Experts of a small language model: vocabulary 4096.
Below are experts of layer 3 (counted from 0) of a mixture-of-experts language model. Rows are named router (the router's row for the expert), gate (a neuron's input weights, with its number), up (a neuron's input weights, with its number) and show model dimensions 80-159. Each number is 500 + 50 x the weight over its row's rms, rounded and kept within 0 to 999. Numbers have three digits each.
Before each expert's rows: a language model's description of what the expert responds to. This comes from a sample of Wikipedia text that the model never trained on.

# expert 4
What it handles: Single-letter word starts, mostly capitals or lowercase N, W, M, F, L, T, split off as in N|ight, f|urnace, w|ins.
router:496486462580509428469335439440470517508509451401479531476526496482571489501542492452468477532476451470534576483499421526494463477454479488489554489497541605525492527473518570468529599542572522492483544514549545515536607551582479492460433442
gate0:562446574487417586456491429461483510597411560532527492509505503479519464444440462562529554459524515524511564497495490604578520491543472502580620515511467575614532541440516484545600457436431524483504436482501508481436472595412543558496498473
up0:472534467506493541496565388509460549526494516518483578522526466477542443497413477487466533499497498466486521522453455581526436516588408596533481575517449529553587480386531439564490505413480496494487484524479513480489546514449483578549518543
gate1:441471477602465542513458558433483609422505513490570441482472569483552526477485455582484394510571532457444502457489454527538449433556484467518589519520497485550463562502370521466549486426476558571434445632560507587439514514437471509529505413
up1:515419519533490466412519448492524600346458538503586472487444429551479556463422512590556513570469506468489467445472538568598511373581524494543504457566555469500437511443477413545536500467484530611528474521526442536539484553499400466487520496
gate2:459477460603448497432506475459540597584517477472523539443558486526570388521560457468592556396498450484493496540494505473480419393464447453501496578517503381561488457485448467478480539547490563476494548447489567488502464467503472442571460496
up2:546515591379515532524512502503544516382456556493444500528468513488462489519518454543461457446489535624512542473525561548592500552491575585515504455497501606411558520568500497464560412432503593526536487485518481519448500563508561516484540474
gate3:495440476507513469596463479452455418489550444468528504419466594519586444478458507490532493415516441425516513512405561466572486582543510497489417445478562582460522589515478547426473583497508528504431552452550522451534544560518497523469478503
up3:536528505495510527491486554451509560566505493487570494476467430534501474543483425483546523607511595492566480445519499475479591428461485475540610550551516473563497416450464481536420424539527513433536536477530500378447482514513508420489479494
gate4:491494461508494466513485524367541594370504448470560480508401447498558493493550543528474449439423506434484599543400540494497455483445504439472480538447407525449435501547493511532574586517487475452542597463554450544448590534603466479552542443
up4:523541571545457436488538436531582471490558559470459552543535495480612551471557540556467416565514456527556480535481625485604432480412543487437422481477552555462438474513480552509512591499494520541503434438453463586482503420496526491495517504
gate5:511494427467430467456535519551506582512540523516414517614618548439479465467593514504484508485467491539538545544505505460477429411420431456441428500535421471417543459498506554448447479516555529476526525556597519494502471481497517485381577547
up5:559624557503490573488474487422483538528508397514508531478427422495545486610523381516472414597511520509555444475425522438452501563580448506425484630498570593529469578548545441539540473543484536500530481428426565474494470502447511531531538543
gate6:505457554568434525499466544490472475532492511510531496514476508441552519543413532523468335421488501511495487500517578566561476457502535530467475566582438595509442536482505470536494570492503432383484477462445497478406525434590506566564520415
up6:457393499437475519552461506437498418445403505471553427406537441494501542468360552476412397435444468479385474580436561439434464515464476448507550553546585490446498524514506529441530535565571385473477464510487450447416544577528518481529515448
gate7:579504481520557576509501484537644429493463380476487548504449556534486500546497475500558526508430493485380470549496414618426501500458496453534533462461536607461480417500461448439472606411418459494570465535546482482525394455577459490540519590
up7:485496456467502529582491458576437520568505457523501543466438558575534521514548481586561404509532472460461506475411486511542453538539536497477509607406566551445460552491440406526485512440459474506530509572505471542504464567503470472511492511
gate8:454476450535583547493403446469423449439525454505500450519486554457520472526515527472512440615453436474474479568518452479418494520521510497445518440537497406525486454489486547443457520481495579390511501477555558506574487533477434589506552461
up8:479552483485460508530528460559567433592497511572559586475469573468481510558523450495427578440464523532590540425488599518498505477551488498544554588509601541484599532472378433452546525492538505604425525522484538567484394593537488486580500538
gate9:453482522589444560498407520536523530467556468473434463505550475443512479643415433506567489449416455528503464534556473528482467516516415456504393607521476545584460433446471418471437517587536533507515484602505464463454521484456424570527507511
up9:600510529428532573520505500466509530534473470488477485527565415485424543570489425433468556511531537471524555369486528520513505457540544561493536406499473547496526387573510456557485547467576460375546536384610521403531534559445471510419532514
gate10:512458562437499492491474434480526497431524448499545478429472630514504543424565520442455571575432507460508429489582476517482517489410443474545509466523520482468526431487567562483585558507464557551458527393499485568478524452501559429494475470
up10:574486506498490608468536537520536453542519494537539464455473510417497511408544522506558541498489503486463456528521537518602536528460527473445498518484498449472460481541435510593545392523535537473628528454390563475515543545416520456596435500
gate11:516463488485512450479546485495523494620527491452539615551471558548490481465550493498496415535446458519510500615555554521532538557442575466537584514453490517563506626462480459500519447523438438554544514429522568471431514372473539458525513532
up11:586534515420549536530492431542482575360439544421461525476547490569504555457533469512562467476498501497479491549466465491473510581592529602581470480563448503518482448432576522550573486464465483494482496553517416562573555641544450525466572521
gate12:446551449491396464500521456428466487438565466552434587488517494461471530425517494452464556512537470539546435435550460537460476504513576524497467395448523479487531491416502456420508517473449451546454484556514493463474551578518507533440465435
up12:498574442480462474483544548500492458417555450528478537532497566453435523409486453394499567485521541513550495500496477581494499543561625537464469463469581542454487535412505493419454506475526526512431515564524500504541517529501515476493418413

# expert 15
What it handles: The letter y inside words like prototype, monotypic, McNulty; also capital-letter pieces in acronyms and names like LNB, Cyprus, Chilean.
router:437582428544600471513424492515538509565534458525471494471550542545500505481519470502520456596409455473566590442450501477584530471447469430630539408482521558642516458442532479519565508460509557487535508522536505444426545475517458465414502482
gate0:489545515465556495517464419499577497577450478494420493458566497514483442508587533423458535556539539571487576430536405470482491474486483501544459491593469539493461501551494487577517483531553429390446406494490535467439440447511559427488621568
up0:614501530495488531508505506491550479504533506508485426527472520351468536483528556485520552501529586560525531433486431523522537443447548499537524469512527454572511485564439467596503395448505647530496488487507537484448437378564473430566567530
gate1:512531447499522614404454434536527449455465454567482476507576455501537455455384459449493488500575562538476462411523473533499462455448477380461511471508542485577532496517600531408509574480507487476583468430528529521515601483472460448475468468
up1:561581594561442479498540548417516547500491450452546580486433578505464551565574540506438490499491473448473499468513481504577451528464460613477528521557519513486382554438549502503511467493503445559468419588451488436528490482562510500484559498
gate2:514508472444474496502505526513490582571487482473544465537548576590528505532366555483525520451452450477496551511509510418419499553476588506468546492503513547466478449401485556499491540481631369479522464422437470429436519510458520466469571529
up2:546611476510578545530432558584535510511492482450422475541416476449472451539458472425510555491514496557459491435507453508413428516491504476567507544467597473549498510451486452529457519472484473428490467531485491553520479515490516452475459486
gate3:486447434492606538575497536457437472501509478512523508424545508456484436468598489466513519445506481416494483476562495520565464432443518431547489594561451443605444531398487515586559471541476524552542531561535547499440583473448471469498569476
up3:461509457471462499544447598574425412514460443426420426507512464407534383532556473537531619455512481588517523440470461519488524472435540539498537499448535469544473504464500541482438468522434445451517528559438362575476597532527516555516546541
gate4:475507457524537496461545526532399524542461541548517503463492473560525619651485561504481583422515463498519473536546428481434503472422514406548484435593507485434456478537529506526621539450577479541445504496517487459527590470445447528396530508
up4:532584578454536451478554481592430515503614502526453532507535444516469458562556471554494483493556438481553515461557458578551486419483384494449579534514507540476434558554587503547540533487467518497506466443522467395503562446464443531410493459
gate5:490515491474457565365498490491488527484501396526404560481470557460383474554477548410435495409560506482546532557528411504573544487578553469536479446539575495480520466501509566381557512470567534573435482530585544478516473484515542618551556550
up5:377447587454570532331516503472599595450493447469479419605564558495517512519422577429482486453537624507552556479436506439557466534471502423572492467490492521505488481399520528468483506480562501450479484485493442463571505505451441574626492523
gate6:327488537498590393566512525484535556587532499516542546553587454506496504541529424492452496564496506453456544471432493511496493540394538499525512416540487504454462526604543429533413657604535504497371606424580494489497494539454521523438499469
up6:449572570520495451544579484530639505562549534446546579592482457584533517528600451541403552595465533526452437491414555467440494570549520542530579387534519556548479560483504522476484580535542451483491524414493495506530458584462569461474559554
gate7:536517519457548492559405480480667542504597539453503456495575487456563543565493556482533449542529508550596571453477518338471443466528526477621584516499494402408516451489548540561503491470535446533581461534491478505519435591430502535579513513
up7:423518484542533534509483473470664532489575441531534467496556495484566511536354510475461499511499484556555492516496484438543468429555507494570476549498523449445435441505470553556511541509451512471536501429505459423532489494444456464507438482
gate8:462440450551544513382434437507577437445521426394392486415556436471461480536506590420456441529437439459577518477463544414567480454487563495550503462556504474444600499538488459496511498489501537513523571514556441511485553450402427491485581499
up8:545424434520485472486490522517509428558518474466539501549466462576556517547510505555475449433439586477473513415469456467503522433479416555459505483547504422479537478423495585572466455486464428513547504490489539536579469510511544391516456567
gate9:488458463628486478564556429528575527431544545531471511499428468515542557492511573481438482577522451466462479497525523492585519524352466532485555508536521561485536451467511509421526453423469510522510403428645517413429502506473529534473481475
up9:535490548506481475385504530537517538467515487452538390458459478468542469507528472495584483511517457567472494574487523437452533297572468499477430515516568496402537519524509561531464486471443498474547495485413456549481532468444505505529416612
gate10:432547434479478461482467474516449501476555494487499558494633483466458477463510526564532531473446447458557459429482546433507474476519429558534424429424468448565492523422516515474480520468471508606517545538433559477441499494535556538539451493
up10:491561537534388446453502455467449513442519460478456589491516494490581467449455508499492442462479501650449479453410492446439510448482569446464574376533467647467488480470479464480396502464420472539481533464558486421483504484543454455487514525
gate11:445494519559444648503490458538506552526558513490570596525505519489485547479507509496520341463517536443474495527551489572626516481414494507456545443445452445475533605391438593518510482528470518536532531576501446508520504553464559440427450483
up11:471565603520438500457397508523514478543544462521550584526449499526486466475650559491488512427499448467512524488508497497488539521516466518515503468519449509405507563432499459441526538530501454450567476450493435400490501501453510533484459497
gate12:408580506540431509423558450503498498492535478385496522449530527497462453545504474438512540528515486418610430510513441495548543527432447528549404589521518563509450380459542535529442495499436517478501601498469544582388514566490477545424465452
up12:582526545457583437508470531540411514511483510534515478545418593591383562547512538512447467455443495538392498465530553503455461429486543437449501472475494469501467596604479527467567558528531546580459540453492383431632455463495486476508522520

# expert 48
What it handles: Single capital letters starting a word after a heading mark, bracket or quote, such as E in Early, compass N/S, and MF/DF.
router:487524526491576472539507445493488450512569425451502509514530556507535473441532541435470519539459456449417588458492479489505499464402500421501484474432494521598493428480494529520543520512530463513533501554458510425448608506511491494406436456
gate0:500481529506482422604529492463478520531525472501503429466445510467516475543513420477490453517446485451499487484515479547461396519539486466511461548543429493458508561549492624435610472498497427440450465563492619495460533505473512638533574538
up0:438498564545577476522465418537437495500434519457482386568458497531518461522530429455570499565468448501515523585455379570416405621529476425487432528451462499530477443563441521477466579490461457434486481575496544494459490545540564563513541498
gate1:494451531480482467486489500526588486521484414502524491534546522518466425477455474474560524538478520514485483633467446630376459499578506506467442487572518467574475414498379527531547540475503469464478525481488627535495488440502582476491508525
up1:439480545492569551561482557471485513482595463520484433560479614490541510537462428476477566503502447485497620502590447385496522442564529475574519532393476573446483556523509470435566561473523555471533520489518441485563603473428540596501418491
gate2:553629478506548480498463562475543424525504439481462483486527455541488483573505515443526493512490531520491482540412458489519496440596486460557400474483579494584473486453522564484516645488531545510525496379496481565460505492527561409504576573
up2:463478508445465621429595520471505557516523550517481491519532543420424527472443478466444521458441471434445603517552520500485467535445589528444544562515481550453477534567513446476539432547502420527416446538524531458425534531528398637465435377
gate3:521505443473430494537465501444447480530508497549510501440475469557557582465503573469449383585501544517518469532539449587483549523383504432380447504539449579531532497547511469406543560479486527516530547514466478454454563490525540514493505530
up3:516457612472538543515441423464581416505490448545540513575431452460498582464575509484473441490482484470504455501581477554498471507417577539433595439522568537423562389593513566429539463485489434495459496416454575484478490537545518460433498539
gate4:474529576485549526552509504483400545530516471546590519478478581473445464497463449558470455559444512457568489500456520481559536497538460545561494538535483338523438429533397499570556483420559493477493517491485433505576509444480512511479531541
up4:531649472487538480455427424556517477532458524488511595520464518609529466501451516554498406615479546491491519491453552471455511468423496466482593545436503422534466435521516458488455376525543521487543534574567439497470428497538559533561576624
gate5:505473554469436459525426501518480494552456472401488520504392487462597519520494497436515548531459516449386468497505460464516441543472514440548425449444590515540484495482462521603550547480520499561608496598485526593477537512492487500450516448
up5:499571534551491489588479525443427533429477541501502485461569555469547532444568473483467575508552503580513512523415521469459510462470433437467450513540516545563514482492504451542481478449396546503519521504499484475496506462485439449455554548
gate6:481432479509496634488477530417611479459463565402532522494537477457521464492634429553495540481414464440425627541501482543429491451456473467484524485505441479446472471469441555573534477524473474423511462517491572429521536443487477495502532511
up6:477494500480528472498498428458541515533435430471569495441544456555445527422396530456493510525550435523480475511513539463483522395524540473493485513492503593547543484490529468539451515435555552592497479506437565551450496545464494570392539401
gate7:372498490506420510471477485461529468511535469508566538464473476454517564491552544449406452678485497445554536441494559500501400478509414521491542421417469468422512469474458421485485443569541452496509558447509480515391534437526459518522515473
up7:521454510435405465430453532514552446550625427467548449531450429475586484503569578530432543557467498405491512400521578467485415436494446533460529476492454448392467457453488447549506498511457483487497533417518494495405536529425520454428568467
gate8:505608578498443565452455537597523505439503498545439547498592475584583505525607580490430487485497432457476539500484511425544534547466522514546475386499503475613488412464520575465486442544467433488506488546451508471487587601464467423409455525
up8:395615512438438501458459514502440445559552530545510421458603451552511533483441533435460548545516523524494480508596473564469454480507455502584448404611506476495520459544466524526574467478513489574529502550473508545507515500436511580487433572
gate9:578438500476535533578600496476513431441534452450434516538508480448503468527528543533515461489477486527453524450444501410473442524506523490466516453469541557453561365508490497542499621559476501495513578468463440426530507549559504486484460498
up9:549488513545490592490499428409506562482492465529473376520540476428461396529510490481575471561505511534511508482449498491556579563516503520528474505475541610469546422541486549563508540502482471451559495510419494414496582529522453529482498492
gate10:483512545571438506502531572461472498503511457602485447487439548558421523495462496622523479514463573493446618509503452485647556419498437509468432541445463517564588517429569501512500425421494563547503503453406474591575489545483482436524464578
up10:477604573575499448451547574490477424479536476517447478518464530453498546467495558587526476523479513519489559542618535534545438405492469403441450483459506466592520527461535541444485401389468456526461528485445439598553540517487506503502491540
gate11:520476563526441534417460510514579522466531484491530470482536462427561438490517441513512508516461450491551540447543462588553490494464480613571467540501514438440458558516541580480542507542606422409542535528439439477537487453574493561515499423
up11:531488492513493510522491537499491532528456571448527471480504470501542496463485435576480523447468453480562538452486568541481511554390429445543539490490478458493467527565512547496470539527609448448532529520524545424512519401556487542448484478
gate12:477456545476487444572560499525571515537561552569493439440513518451554483573516468443518480450571453562530434473413557454515555602454545481438577492487511539500498505486613509454430521522510469523530562546560552592482500494497569559594512549
up12:454538416589478489537466545448445499389496539517517475464489475551538558521386563485462449467499597510562411469530528481498547459499550358449512573451518504454496528595508556434486508591476514462485463508493487557486439521545525456446521425